Weights of a small mixture-of-experts language model, trained from scratch on English Wikipedia.
Experts: 32 experts in each of 12 layers, 128 squared ReLU neurons an expert, 1 pick a token, a sigmoid router, a shared expert of 256 neurons.
Below are experts of layer 8 (counted from 0) of a mixture-of-experts language model. Rows are named router (the router's row for the expert) and show model dimensions 64-127. Each number is 128 + 32 x the weight over its row's rms, rounded and kept within 0 to 255. Numbers have three digits each.
After each expert's rows: a language model's description of what the expert responds to; "mostly gets" lists some tokens that are sent to it at least half of the time. This comes from a sample of Wikipedia text that the model never trained on.

# expert 19
router:157101127147136113089140132089125144139189191107148136106153121147108109097133074119105139105129123075124125112169155183143138102164139073176096152127166139117121094084174155149066091089180167
Description: Countries, coordinates, table ends
mostly gets: " Australia", " States", " Russia", " Africa", " Japan", " Canada"

# expert 21
router:115075123093136126081084135115134158097120142160150140224192154134143084126134111106151192083121202080117181099104159127131093171154146086156060146104138174124134112092119096154090147155132099
Description: Second syllables in words
mostly gets: " un", " Un", " lo", " Mor", " Lo", " Du"

# expert 3
router:161111155138173065073137151136201114155161152170160147161159116092164124112135071097150151124142132111169157103098138187099132176170096136082098147128132113105103103151187150146121153131155126
Description: Numbers in tables
mostly gets: "–2", "–3", " 0", "–0", "–1", " 4"

# expert 27
router:160135092159117143112095087125127064137162094109073166135138112145142124192153124193137117146095135105128117116117127153153200142149138111149089136087150135101094074086080082179091139138090111
Description: Word-initial scientific pieces
mostly gets: " pro", " P", " Pro", " p", " st", " met"

# expert 28
router:136116154163142146098107163122104085135123172100100111141137123145140145141104092152207178084106149135111115108158188172120193161138156127178091183093100121060137131094184105197157113161133135
Description: Adjective suffixes ic/il/al
mostly gets: " Go", "ic", " public", " national", "tic", " local"

# expert 11
router:105111187068111027138074133105149119182173164172119139094170068122129127108114099161131088113083163083150129153105151180100120101086117162134108134135095100111116119156121110192051131144113119
Description: East Asian name syllables
mostly gets: " Ke", "ang", "č", "ung", "ț", " Francis"

# expert 14
router:166154079106121099089150143083108109117138147118065134072171107149167110158123082096108065132131162113134144130108144136120159124162148143082154183103204144119127131122126100120100177123141155
Description: Letters p and m
mostly gets: " so", " Po", "p", " po", " So", "ap"

# expert 16
router:133136135126162101129164141109138125170114114089147122121147136107144129140138083129115166100108147098178105128207099148115118148138183111127144102128193100119117121150143139212078110091123126
Description: Years and dates
mostly gets: " 2006", " 2005", " 2009", " 2012", " 2018", " 2019"

# expert 9
router:128146105103166144101139130152140095105135136147099092096139094138137093148133093117171175110070151105149083166214145141101146129157088187134093108085127142092118126087094126172125162131074136
Description: Articles and list dashes
mostly gets: " the", " Pri", " its", "The", " The", " their"

# expert 26
router:106090110080133103131116105148121134152149132189163202121104108084148118126153098141180125094177153106080147153085138068060118203179112145085091131149156116121131109132141127146130108172123123
Description: Letter y pieces
mostly gets: " no", " You", "my", "ty", " you", "ry"